{
  "n_layer": 10,
  "d_model": 192,
  "n_experts": 64,
  "experts_per_token": 2,
  "d_expert": 128,
  "d_shared_expert": 0,
  "activation": "geglu",
  "moe_layers": [0, 2, 4, 6, 8],
  "n_empty_slots": 16,
  "router_score": "softmax",
  "normalize_top_k": false,
  "routed_scale": 9.73,
  "balance_loss": 0.0019,
  "balance_bias": true,
  "router_z_loss": 0.001,
  "router_bias": true,
  "init_std_router": 0.034,
  "lr_router": 0.000512,
  "n_head": 3,
  "n_kv_head": 3,
  "head_dim": 64,
  "vocab_size": 27368,
  "norm": "rmsnorm",
  "norm_place": "peri",
  "norm_eps": 1e-05,
  "positions": "learned+rope",
  "rope_base": 1960.0,
  "rope_fraction": 1.0,
  "qk_norm": false,
  "attn_scale": 0.125,
  "tie_embeddings": true,
  "parallel_block": false,
  "extras": ["capped logits"],
  "init": "uniform",
  "init_std_qkv": 0.0352,
  "init_std_o": 0.0437,
  "init_std_up": 0.0504,
  "init_std_down": 0.0504,
  "optimizer": "soap_variant",
  "lr": 0.00452,
  "weight_decay": 0.0,
  "lr_head": 0.0118,
  "grad_clip": 2.0,
  "warmup_steps": 200,
  "schedule": "wsd",
  "decay_fraction": 1.0,
  "decay_shape": "linear",
  "final_lr_fraction": 0.0,
  "batch_tokens": 65536,
  "seq_len": 256,
  "doc_mask": true,
  "train_tokens": 552500000,
  "steps": 8431,
  "dataset": "wikipedia_en"
}
Below are experts of layer 2 (counted from 0) of a mixture-of-experts language model. Rows are named router (the router's row for the expert), gate (a neuron's input weights, with its number), up (a neuron's input weights, with its number) and show model dimensions 96-191. Each number is 128 + 32 x the weight over its row's rms, rounded and kept within 0 to 255. Numbers have three digits each.
Before each expert's rows: "comes after" lists some tokens at least twice as common just before its tokens as in all text. This comes from a sample of Wikipedia text that the model never trained on. Tokens count by the router's weight.

# expert 1
comes after: " the", " his", " a", "'s", " her", " The"
router:126130134076051147162127078147118142142185068034145134123130141108169104171124138132117131134100117092074120088143110078160096103123138093125130154132171181156128173096095159169135105131171113079101116120178148072096085087143096175098083119142142190101132090046089113077126090151090135189
gate0:147140153075171142066078082125131116118127107127170142135100139065145149100123121150084125168102072126162148119072118065180128066156114066158086164154114142117082081150121150175124083132119154125070141086143152147072117099094123215112059093127125127110137097131127134125153098137120157114
up0:141098136141069131139180108132128118113127109088185110137129104074153080107156160085179109167149147144076091134149104151160130139078134149126117081134157106103131183110189105105152157108102113106113151074164181123097143111166105148101120128146161153138125130073130108221113147148142077095

# expert 44
comes after: " |\n", "\n", "|---|---|---|---|---|---|\n", "|---|---|---|---|\n", "===\n\n", "|---|---|---|\n"
router:093129100141079161116148142157135126110108133123130155128122154119069088131125101103127115113081102173116095127194117102125133150119121077124076187100137166110179108130104137106189098113121118134113122091148127124109059155167070142071114137099148178128146129136114116101165098104138112077
gate0:134073110123175118138109150115140123123166151120132091121136160069108112105101173096143070079107080135118127153138062117102077157087202130103101132176133158069119149099096168076168135121135127108152126088073105152125109151158178134142115199140130100177134127201140146130093146102113101128
up0:121100149097168060116109141147135135101130121154203171073142136119109164103126126134137110184187127099076113134123099100096186123097106124108136133116066110122127142118110196116160123128146133126101144151095080083072092170160094098090123164128092203109180124117159102168159083125104155101

# expert 38
comes after: " |", ";", "|", " /", ":", " ft"
router:094152085051088125133129154132139127086138120067100129135143084092120136101125087115217179133137101113127113103175131121149177153110183113188112145140106170168200086138117102128190111148143115104123158096144146129091093166137138136108091153070102160088217103101131115099138131108102129111
gate0:118064115162143102105183101162140089127154162146148145132138176125119114123186144124177110078154137152135144147095101101113183141117125100121152108101112159186115114158212178135090184121200179146139158142142112089159160144150102161089139112150163171118067163139131149181132137140140109137
up0:157057107161104117024172109144122141161112100155092180128119130129122138121125095141179157081156108175171118141137092139047149114112125112121106121132085177132087066102167102137127200114129128127141180133132096129138135185179039130138141141152164143125129148076086124159124119163162116138

# expert 53
comes after: "19", " ", "20", "18", "–", "17"
router:120126154102099170115146169153112156096162141110095125071119108131158102171143136119115183133130129069114099124151000133184120127133151039118095142178141202173137131118130124135108115160138107084135110129133126120160098140154141117096161124151108174097115138107102117107118104089030154180
gate0:117129078105117136120161134143110154107112116155071153124140146151135141073135143097150111101113078152116149117130190195170162182169107098114123130197125064137102151111092123129105108144089091127079152115122178163066180132154151100160167127099116129095122116106103131118127110153132172086
up0:131113157123142133136041124166133134153111165116122153179121092094151138137073134130113049142085157099132181113123093054090130146108145133106113134053121137118103092096177128087139118136135171093153126100128110078198110075134117174105116161145135148103148132156160136117117207121101052161

# expert 14
comes after: " |", "-", " by", ",", ":", " and"
router:131084152082071153147130147135180131112172162101115129069166135104113119137128104068145198112119088172162095178177068108206089127068145092140117155166154129159162080100074100120165109109152121117104094108148155108090098116108084210119106160128070114131187143124126064066102061128121139157
gate0:150162143112118175128164116135119148139086121111124164179103104129069128158131125156126138080101121135122095148135177174128146112149117089139122109144152091131106150104101098109119092154071058121066155112114118133052182069106144113106079144080107105150109088145121183115104038149098105124
up0:123131101054143147099157142111175116134099090185143141132066127112071105138167122178132166133133206177117104186130163125120149113121150112164104117131142100178110149180130091094173076145040099106095123126127091155080110149137154116166128129119161131154080158072089156121095069138101082134

# expert 54
comes after: ".", "00", ",", "°", "′", "10"
router:097126136068075152111172140173084120130095132129143099106117133082129125175191094150136134079107154182129074080172123065149141166089129096189135162148101100103127162114119183129132094079190087097129129124165122095075113157146094177084156119153100154126186140123153077098133116114147135131
gate0:164186122138144111140135155118152134062102104160087113075128093076113041096125158119089126122154152085137096150129135129126094126163173127188110080090093191090086137153125169107161066134114156129113122121128084172168123160112156098200117095065127137114148141123108145110138153160153075058
up0:096152128148106168113127122086071159084133120111133108164126177131105176143191190153106141098108160114114158123088049121172037103071073162123100062181189124164140094138110112169156162154137057143125112147159134098075135118173122132114128080192164122084183165103154097166124123129129124112

# expert 55
comes after: ",", " such", " served", " along", " member", " He"
router:109194131103115151114157191167119147150154107102155147101117125096131113169124103058155149113151117144135096138165128091189140140107098090104059158164105163203200165159107093121176082147126110098118108143186153105111094096132097145102095133083160143075107155105101098085106112116091117126
gate0:152126104109135135117097117153168167091202066136133047130099137113088126101114153092110106107179058143078099153128115050131091155139135155125105131112123130116096093140158160144102131118091097150140118128104173163171155110160123121128143157130127050096069140178143107070110169136138145128
up0:137110115107144156122147110093109083211126138152171093154111100118135133084127115136071119163126146143049123121145066112149062097079104194088085178090131122195147093156175101157113103112163109158187116076079108150180106132155129118092217101109071130099142145086105122131160085099181129177

# expert 8
comes after: " the", " National", " High", " State", " of", " Legislative"
router:120150135098099102107199125190084112119181107076145113095175126118123130137131104112153134102111099111112126147153109122176104177099123096155124168144149177166166148151163193089091079108081074139080136144165171087094076148138083142119110130116135123119213106071098105083204113102174152124
gate0:138176130172110100154162153112130104047168149172138084087193131125103090065135158085128062115202186081096140151140135127116129118156153114119124151128121137154091060157161140137122118083142100124113091152120137113094135109125172119127167114124157153118091090118173051148173112109206132108
up0:084102121072125115074129084135159151167097118129152147182057103146211149117138088121146184183114102145193122120194099088153134132139084151131101134103061157048101135117128153162126134169137107132077141122123123136214134120079101082083114128153110138154116137114138145170124134123090133131

# expert 20
comes after: " ", "20", "–", " (", "/", "==="
router:108180115096133081078148157226106141102179160137172149150155078140108109126131121115210152149105083141130116142144130121200189163086145067162134154136162141101195091148120181150129108129159137106128104162179131096140097153143123155123058138076081183087168129121110128078151107108135122130
gate0:186163072125142115167147100131094159177061111093164132108111062165072146093106123135150186130159111076098119211185151111179114170165087101140141173110150153142153078170106122152075074146112091167095117129140154149097112138103073121112157089120097072110096153122120158130143121124154162075
up0:105126164096117118144126146085121127143198149088084161184113187049192148142165088163144083147122148151190136058109103151050165070080127119165109120117109116107140121121129142109150157150164155127133125168076100133155106139096166179192151141112123152125151132101088156145102113150148126102

# expert 27
comes after: " the", " and", " of", " a", " to", " an"
router:093097100147100107080205180189107156148145078118138168073123152116084104123139134090156187104141135077149112128195113096159108155157205114161118151116089132182129100139066144191114024101152107089098149113128108048149116187114111119109133121108148170130165127117134110113183091113169128134
gate4:109159101147167101095141144081126142125101160127168144135106142134171030170190054173082088108098094114102103134159141150145116126147163128134115145127116139182159183149091181112092194118173121150154179082126154136081148151182084121146126138197152141096154083139095145145144140132154115115
up4:094143162081146170144124129180114128161101128187105150161111134132087157121067162071140162193166142133163110108167121190145093079116118134136125135119154068170104116131142114157090109111126088153089091119148176112161087118142174138114143134132073129169125178144118143140140127103076110149

# expert 42
comes after: ".", ".\n\n", " released", " located", " born", " based"
router:122137071084137168126140177183147140104148140121175135120104160152127097139148120089148146143116160142135160106146087129135096162108141105120108121124146147161220081079112171141169054135122059099102085066161150084122112133096100159131142156091142112100160123121090103105163104052095147124
gate0:124176121110131133167123105143129152134197118180136133152193146103167144090086122147140135132130138113144089109184098174124076183105115101105139187151126117098117072175124133085123091164139101140089135144117165080059139127063161077122093186137096153129130091138105112158173094072102122152
up0:129155090128148122105113101126136079091139171172079134142084178167149169144194088133184144092118134174133097120098100172114161146166117095114161119140156150140121096137227178104135117131083088101089157121170156054156095187044174099100183126119152134147142145148097197178184101125130186174

# expert 10
comes after: " the", " a", " his", " same", " this", " first"
router:099131094105091077078164118206114160092122118039141101150135110139107117142101135129171160123114080097073122108164097141160142131110134118150102172125140197117158086137118112154127066100133128095086140155143160141125112127151113092086069129084127174069153072118138138073117083147166101171
gate0:180106147132094126115130192130176148131129118164075085128067146184170159159135123116148099124116207173084170141129097174117129098142107124092114232166132142177110081142156172123156156115120095120114165101111114064152115153143116145120156059162100131108156138135168042180069145144167150102
up0:164092128148096145131166127111170142152101118150118127055066104196193171141138208082119128149110164136068157066100161167111110091144105132118154230156139128172060080194154100158088136210109145117102153148136113128161107127151164145133168065153145175115136156125094072162087126118139111084

# expert 15
comes after: " |", ":", ";", "|", "',", " ITA"
router:084198095086154157131163135149107115153145147117087150109139153130110084137125100136152132093073138111143119121190093066171134187096194105141130135131132124142188072151091122119154079124119097118087144128141148096077105104116117148096133142082117107089158094122147119126126091137116111120
gate0:118109083059152141147158103156121143150121115159116098050122145089126146191161136140129169106152075100180161107148152182142099139143112095122154113195152096067122147130133155132110088104154098102134105124092166161103110122191080115087159206143107133161089218099134106136107142150117129195
up0:169118160145123093150170197131120160128103131084191121127116138131170158153069043117093139122110149123131124145090146120087107181158124156097153106114041174146151104104129131108098119125123166085115196148140121144133154154171142168130134163158180135129129162177131117088173096122126165141

# expert 41
comes after: " ", " (", "–", " $", " .", ":"
router:120062119135121110085169142125104106132236106108101133109125145135151108130162121102161115080129153083144087142173081111155111118095105086173120162085143131166138095137118109137124067138165090077119109145120184130094091133134150169146124107114152142131132103112102081134122125101142139135
gate0:096093201148177148088134150213083131065173133113128095084071096106117154173152139065128196154144094120193139117140142152128126150118123085141172106182141131143188109104120195111121115116136074120108144137145145111131088141126164154166167145160108075173128222055138088089134139138175194173
up0:107135100120115160111137151087156125109105102124197134138144146128129145144142121118144096088100194180097132153124058101133146133100141166140101181126166130130140125184092138161124102157175195139154116144103137140098176152158096116119142150084150115090119104125160147109133084091165069117

# expert 37
comes after: " (", " \"", ".\n\n", "W", " W", "\n\n"
router:126110076135131146083175098158092122084173160122120139055160132096113170121168129046191133100090127091203070100124118122161129125115150091163134150111158146153148148148106163096164095141130120116093147131154158107111116142142095136102130139131073115126162093073127111103134099144144078132
gate4:187124085088155122141159158187134118159159182142189078163181116147170158093101153190061146166142123089108130157155078102111090158078129135121132159080092129128156084134143106150166068151120101122122105154186102103168104126120127094187135161096130155121162167107155092142102210148203097153
up4:187208107124145119104119128069181103184149131133092182069145121105103138132102130127150130070106137149141152118113151182162195132130144069133116110076100147179130119110101142112136145159208119055123095078149126114148147161106094133108137104082133095121114112155122173131130117078064125069

# expert 19
comes after: "1", "2", "3", "6", "0", "4"
router:045131156096111106160161146171101122135164100073156138117131143113091068152221111155141159058125126124157127145152111122150091081116131087167116146078116134166130130125109140118185107131142154092133209142151102077121090131106110176114112118103065164114150069087105134097085087116159122091
gate0:172170117130154131120094129128098136122063137143136157133137109145166057108076122084171108193136127102113127161146170144133136149102177137176180164129134112084185124180105119085145137156101143127104106153126145136138116121137109135095116113112131133141108043151104190145107118119098107064
up0:116137158135112065144129132160115143134106124141157175150112107107122144169167105094160089092084101140139131150155148068114084146120177170100148125051151163089161072148083125116099132168137125116110098129145076166169158157103097133152128105140084137094073111149197148149092182131044118176

# expert 17
comes after: " New", ",", " United", " in", " of", " the"
router:139137113104152126105122110127106128077173112101166105091122125124144146152113131142158169147118155131130113135195094104145141153132173074115082172109143199124172088140086123135166110081129081058134128107166176095085082162103091174110113130133156157082132140048091113136166101134126146133
gate0:165131117159106116111126123123103142169163132123124132164146143131111151174171105150136136173105168131094094093148192137170125126124167180100130117141129093107159150094156165106105079126094123116164144122127141113113079151088116119142122145168097110183116102074110083103156101151158059142
up0:104082102142159112115115172142105126114080153131108163127086100146124141077141156102118083081129104158190146125136094117134124172138118178146135159131128109184071070114135090162114189149153150072068093130127133133174123125128115088086100098144163163127132153200133184119158141053064152142

# expert 16
comes after: " as", " is", " with", " was", " in", " and"
router:099073100147086127071155123147150159142125091115099117090124077099130107140102089128086179120108119140105098104131083100151145139069150076124083194153157159142165134089072087181144054115137135073123122118104124112121080139141127165054145149117138183145111152112176098087131043063108120160
gate0:071109085179102170147151098113127123169118157178103145156136105117150130186107112134100155124122108127097140129125071049133151108122141107103114111102136063151126131192177095142120090127109132140118120092155111112131126164125134137140170144116156147109137065117142102174152174161126107090
up0:147156112151130092192128135108118108118151073103161143128132139146114104158148185160126111187106098135176129114119110166088153185168178159160106167185095137122164102127197155117127121143184127172079092100167158148146125118112123118147136147101184137103163163167109160125098111122188138151

# expert 0
comes after: ".", ",", " in", " of", " John", " where"
router:089074117098133099117175146123110080114119150111129185150143130140125124161116096034187171106125112111155092152188143119140152117077148083110076165192134207182140143150106125172120099107131077120104109116122193075125096179176089166133113166154129137115158124091073128077099067154140141130
gate0:096099129143108122143162197148159129130144147175132114154123113139149103163123170125141102099141111116124214151191190164143125148132192111163136137119160122135139182135113113134155158096138088098107121159107133111178144204158167136072115196098122112150118061103124161099125134060115079140
up0:135174138091144162067134092085112110124122129103126122106133114128171129064156090161119145126099115118156051105116051093178158112133066167146142134094103113095103066109156146093130106140113157164132067083156125136110128093078098079113119071152137177112151191096116135166075123176146186097

# expert 63
comes after: " ", "–", ".", " (", " +", " −"
router:099103085116128126105150180118126188113133148111135121096161091054129089202125119104165139069095114161122125067191150043136102103074137115138131154119121145139190064172106182163138100138152099066173156076155119112139102151106134179097162122103104132111099149115053163128113104118132135108
gate0:150127099126155161105106157143156116124125131069115056133171055128124077090135134140131120069095136117101135087142165131063140088172121131153093154101111172080173148179221063161112104119117131149152102166091178115154128081126089109105146126141124090128135107136139118155113157154098151128
up0:084110159098118109102091125142122153121128170186066136067045196127102188110157195104116161121123103107117151156127152122131090169089141105158123137158064072165119074120138166151089109069136154093106143114098167124147087161109104119095120106080136088043099135108042153160144121110126080111

# expert 39
comes after: " to", " a", " more", " did", " and", " was"
router:118126145103101172125127116152088152147157125079153078136172146088086085185162117109102203138125135170132081122134105089136123160120145089133162129157162153151169098146079149157164122115126120098124114112162167125117102153104105152089078107102143151144160096118136086104106062125097088108
gate0:135099180107164111137105075088112130064095144126113169106124095160112079133128042112115139107178106128112157230138094092149153103144151090100138137107102089172110114147093110112147057163100170109134117158144110077155167123094153189107104110133128139143126143117128148149166084161175167170
up0:172111146112169126146110108131152168116091099185188145092135107157154110187122093150080122129129099102101138194156078169114152090136115127134141114134109111163144106112078066130094061152109121146114090183144109100066155111087134134111107110190156127120110124160036122145100095141188138167

# expert 7
comes after: " the", " a", " and", " was", " two", " on"
router:120093088120077127068153161162134183115148090075128128140148047118102070167148135156186144083100161107159109104149096075137102089126163116165103139102159140185092132114073117152173080119119078124143134134145130113138078109117106143106155153156164161118128113062105124061134144128128149158
gate0:143104162094127098172193152156151123135174090119100147138197101102116024111106078178111169108132115122103155123166093100104123118079178140099138105152147105168156149150152076058160133121144149142145117136072087127101160112139126213100129089113121100126177109083129118156160127137121081135
up0:137106132086127084206148109149095124087127136113120163133131116138133023106121090117120171200086134151151161118151127116119156083070188123062120107157162115129159146121179135146145102129158168109099159137103097111151100099170151122134161080150170086066128117071112114146160167157215091139

# expert 21
comes after: ".\n\n", "\n\n", " |\n\n", ").", ":", "-"
router:127136171119094176113124102127117100148156160126105138046147155132138093184181066093117150077122091104142065102133092126157139119123174100119111126119152132195146108160137167152135084133140116090138091066159079080119119107164116132087154155118119164130150109060095066141122065117089116134
gate4:110132208145119153140108111068125140114163160159155178065104114135202167157136112190145121147128151114080121175102111080166132159099126118102131092174108154113132142174068142160156074154139126104092167121111155082100157146132128175113146112172179139150115032157094105101122184150175171167
up4:176127066125101128105206092175162147136105097129149105123151146107087100098097162100100128186121062146166121087121080131087150110150131166193106138101164118148091104083140108116127144105112112148126113134103091120153092145135162127143118113103151135146129203107108148179143086161116111150

# expert 23
comes after: " in", ",", ":", "°N", " September", " October"
router:130099158146079153094154163197158108165133123062177146054122132076131146176169106091159171129052136139113103104134123106187123161132135090108093153160151178167128149111107144148105119118171089104096111102158126117121114159098116142122127126150077242061135145095129087103144109102119162095
gate0:116137139123182088123169142170143148124083136169158147097091165101073141188159105103184113143123141145104129117186094087150150154062151138063157108085114158127110116154121128131161202121144116107133106095144117125121159180129108127103043182175153159046149160095148164124104148156160102168
up0:194174085174134108143116124109071164155127069117109140154075110135141183064187113157094152083112117109144159182096117136082148138110113120080158152118084103134147099101109155145144127149123113126133172109154172092073142120167158171145154156148154135111150102136139143157137160111062194130

# expert 59
comes after: " was", " he", " and", " it", " He", " It"
router:107120106144076186131121148146069123121128099052118158110182126144075072145145075120142135078093141185134114075159088089167131092134131102146102176161129140210141123123070153171133102143097138087133089105143096115116081146155138181103109101103092126121129105098080100092177073122125165134
gate0:077128117133103114102123140153153102110074114177151139116107140168169097151175113158149183081127179089133118114157138119139150093108083107129141086114162167057079202145182135099138136088145091120163147110091061130123122145164123075125094120142175151146079161092087097081148052143178209074
up0:088096112117085039113109159139165152120072135128166143172131119161161103166159090162169150123117176176170063160144117106108094104109117059140132138082153136104068128124149093128122163088149110128181132120077092090132154172155087127088104149124100167090101148161082129127160093163122125162

# expert 36
comes after: " the", " a", " and", " this", " The", " of"
router:072124132134117117092179155103125128153194147014161134089155076106130055149130117131129104093124080077129103127150098056151153140121128113126126163135141182147116130120121165124120081152176131113121101099136139107106072117132118146110151116143125166140185050099092095140104089101082115121
gate0:110077145128125146085125155087156097092163087067103120113137062071128132095120108093170078085148149092156179118098129124095156170143098138164155111157100154181071191155124110113084146135169121104137097059117126103087177114150152142129126154152111126123131140115139134142142140103144100097
up0:107159148158096138173147120129127144092096164161097136111174137150143104148146069154104140136112039161096122157146167126157096101144104172071140172144147108134133121122156083164118124145142131131126160158122045087125168110156121092134045143088121189153146048106065084127151106161129140181

# expert 34
comes after: " ", ".\n\n", "–", " |\n\n", "^{", " ("
router:055112080145136151155153109163133150114148147143184137073148169117125131161147102092178180052087119133119062064165096148137133122150145115139143157096127120164157088123076151126145103125154105069079145127210121103103126085149129132100145153108119199080129111089113140105129080054091133152
gate0:140116159117071139113093132079104130166192159115085115091120155140090123148087150132062095132075118173185159110116133134134132128141227160112118120086166136096123196115119107150148076098142122172144135107163149103134096074156112142131124150171102101150147140137138106158062175130157203129
up0:132130090115126118151171116115182091131070066157160102170160107128138122079158098119176144090146107162104074085144136136133119097089045087135134150149124152138141127140145142040079127119092166133117163132071161133142164132077144098128149091120088138156112103133133121115199088123103115139

# expert 26
comes after: "-", ":", " It", "Scientific", "i", "oph"
router:106171120150122137063111166119057154129161116134097129115127101144110058141161096092155143128088152125144080141102076061175150194125104090122129110158135142151145100089124169121101124112174089142152118043134136163117093133110119184120120106106134138118175083116117064132165135114141174113
gate4:089141143084137072076086103118174112121125132134142134082103120170117139089151136192227152066111117085143134137147099076180186142136088072145134099155092146119058127156168127118086084121126116126126152111141116128122158135099103128142137132152113215154152095140062134168158100220140148086
up4:112139087155121163104146134202120145137084113125090160130194141142102096171118156107072187125166152147102119091107142133107092098121126131087053135043088123095130152122135174117122140129146143107091133100136163126144176137170102091142100113089142097127108140178123081128149157082089130113

# expert 9
comes after: "\n", ")\n", ".\n", "\"", ";\n", "==\n"
router:093069082135145133149162165144113112100125145080098128118143130074106117177191127087133175134131116131084144075140099120133110123112180126168136131143106146126165096145078116142129094119114128125086078084166126119117059159157130145117128127051073159074169104100148118123134135107135132171
gate0:144134100180133151124175194171130135117181089056068136157152164119050116120130142132092160157127133205124111176122113148113142129079084102182121125116155100104118141144176188125152102123127090134062159094130107174146080076102165088135056079099086157209161134164107176095137140117114076127
up0:142136089170094124116093152137126154155123115110086118132116171109064120116103147135127130098126086165083137149064091122137116162092100115112124131144208148130100157141186163161129084173202058185081130071161086127130082119130125078179110095130138166151127160220174155126150144173074142134

# expert 47
comes after: "\n\n", "-", "==", ")\n\n", "|", ";\n\n"
router:113138153082076107117109088134124120157162168141167137118208142068124130115163062149166167113098090157127146163135050130123106159104144071131176133109196141121131104144131167128173128127175074148132098121202120103136123163103045204143129157095157127115176104127142102092081074116143154143
gate0:130096123107127170132143075156070090109126127069147143114109103134129108192128157180164130143059133135189116141146104097084160138141138086104046105122153143101121156111104128106134100149135126098125144108062104179105156133113103149148124146104073082130194127101128152152149184134163169218
up0:149108116131124165135123091106079108106158130128172152140134130115149084164127179164157154129107102145139100113105113069077129128156118113168088207145164117166129162109146111140109076098148071073141168110102094140088191159088116095096142150191102071145103134124168134138141122145111149132

# expert 24
comes after: ",", " was", " is", " that", " and", " are"
router:056142089075130117115176164139123121136110040091137073092126139117120106149147088087138209137103129155092122149145123124122158170105179119144125157157149214160167088122106133130092095147143079079123134113164154076095113137185123136085145141152117206104108116114101100051156100074135150126
gate0:068159130142119094095129148125097172129171109148181136145154098160115125106122099118100137101144136154096180166139122130068089098158137106119124184127133125198154093177131180151129108148134129172109160136119153104175092057113112077125154069157168133132126078120064083147124093145137098075
up0:137080134111167162127111147106090111073169091094131111121111141133155106101175130161139135118180147124187079108063077093145173138112091143159073060171188105126151151162135064073175134106145106104181137152037175157080067149155107128097120135171080119118116135127147150125150139133111135103

# expert 3
comes after: ",", " which", ")", " who", " there", " it"
router:091125097092115142124122128174075186091152092122178167138130120124135092163196144083151209121092139165103113122099129093139107119061177092142186129190130197176221158103112159175122092141140134142119135126101126132036091166136125136074150141135096140130162116097114089100169044083093101091
gate0:099118117116089212126113099128118110088091178142114113144120163172100048084116113158074209172101152107174140088139133128112165093096128157083093148106133184110104108112187125135112148076119137090117136170093083127181096127102086168150167130160129143141137084126110128140177064130152150052
up0:094161097104061112089119127090162147111142136099100138120129115086178130148109154096146064100142082114146133075139123153134122147110085058155138154115125072072092127138115143124134167160075124127128097129105150164110155133163131111114109097126161151056110108088156124047090113155110181194

# expert 22
comes after: " |", "-", "|", ":", " Full", " Binomial"
router:109188118119144173116159149120128142120156047143119083129187040093117084113151096104161110122097073120156069166141081088181186122100137090147128142112161160124201084186089153116155096110132115114127097083155134122078087090125113132154074143062139130106128079126147110095146108130135135207
gate0:174205184164065102187163151068156078132155056165153142126136100125167131141100124095101139076128143110154145099114182060132230114142145128141117138138081139110133131135111105162189152222156061157126130156162098169108111117092106143105177128132134145198141126070135121153145147123144107128
up0:162191191162109141119120183101142096151096109184163123133106114126210115139102122093157178130126147127175162091126157083158145173122158132077097120146078176089090116127072075170135121184161101137150104139148093165162131104124141137144183141175137140158165123093105174121186146091101130100

# expert 45
comes after: " to", " was", " and", " be", " were", " carried"
router:116152094154057137065179175139108132083131072106154188065092126129119066115180070115129168133090101095146133144176097125175102127167170108132142135168130137145091133109104176132164097165151119077105163155173122063129071132115139133071106101173138183039136151081087126118151088074103169103
gate4:122155103107101145142144155136075089159148085154132145114126144102102144177135152125126149100197113124142105141196162152090089138118139181140154129075116216096104176085130106101136134124122114161117103124184074128134071133131114163170115127063129122146105112195113179089124129124065117168
up4:168119146140106153130119153141111133193169137085080137131134170107089114118148125109091124189152121063166110093127097163137109113147184106058079104149138200202103196135174106124064158162155139131123155119125153052111103163127124122121185122175185090128091125143195135104125088128114097111

# expert 32
comes after: " \"", ".", ".\n\n", " (", " However", " un"
router:124103121087086131124156127107083130123135118094131144088112121110125129123160116115141181093126081083114113155110106113115153121091154095181138163172173136102154142133064118165137067083168138051167145119186152092100088147193137166136113124169078158102173135123103129096147102110109082108
gate0:092162120061114148100117122172124156101064155125164126115158105172100102198134064115072138102139136154100109180100148121113154123157120193127084117161098115082151173174097171127097145096171163095100144133150152168120054175114116133150134178160098096084144121175164179162163090125197089119
up0:134115167180174068130098137102110128124165156080076134101089104114153135095159178139162098157133160160195097111143132157199132085093113123161163177101142123143101110084129094129166143151170103122123083189089075135173185096090126050131113087113105140183073123139134148093136068127140159179

# expert 46
comes after: " |", " K", " R", " J", " G", " S"
router:105147105104121127101145135117124075164185135131121159127188144078122089149123114133178113105068121199165126130161081067154109126074161116136073148116159144153151040088097080132147108112155104129154147138136172103096086130105107124145162142121089124054180101089118097113123129066110102104
gate10:096163130089086136203114162105114101159160181187127134159125121095103077141094084178201170128126082163150150134149110108104082105110132126053117097146138090135112120127094124119076115206164100130120156142112146091116134138070104149123136101116138078128189043169165136095091132167127141094
up10:117134176074157103151110149165109153129109080141110106132163080143114129077145184108147118208075128094137119164103101083095096095147112103082113125172104148106167163165155134098128152134134096125165151156162100152122115167113048133145142198171131134138176173112166088118097190117213116136

# expert 35
comes after: "0", "1", "2", "3", "4", "5"
router:053141114083142153114169149156110120096151101086137133125170121099098102103137062113148218066096093139143090137130076124139151136106155093236128151146128182166200122101096151110193102087116132080149148119140140137118088157147047183114118156094136193062155140110129104087104103115125116112
gate0:144109089180107143101142067121149100181145116181144136098149125108145144151108055084109136122108119127060131132081134166147126157114074171161115180198157143102144127090130162092164111164101111061103087131123104112122089147143152125135142124105125136059125185078189134106125139175167128172
up0:111146112135137110131147115130130102137123178116102114143148153190166086155137146117080108116063116106089066205111161107141073106108158132172130070128184100137123106091151164136142064244156123114103106150127076107132105124168135068160127157162164148093120115101165116136159135106079165098

# expert 48
comes after: " the", " People", " Women", " =\n\n", " an", "=="
router:118120167106074114090159091139093107166103143109205179107198162099110152128182120090151198123115093178110094130171112112164177099090159118135179134123161212132140069148122134149089080110115170098146155130128165067120114150133105117145090109132104161068139127081140124076127110070102160121
gate0:136127128132111057148096095157104066118219051108154141118174122165135175184164120155116136096118121148125160123101103114100131144114182126120128130073116156176161142210124115142131165112087098091142114136127203162109148068127121121152163055112084119122141134193101133159142199092099097150
up0:119147076187135161149119154151096088086158152173093096144096172149089154147148114158188134084074161188144137136080077146135132170099131138161151149105104171102159126165157151080075175070087127167094116122137133139159176134090181125111135138175099162085179154107114206134091144127095113098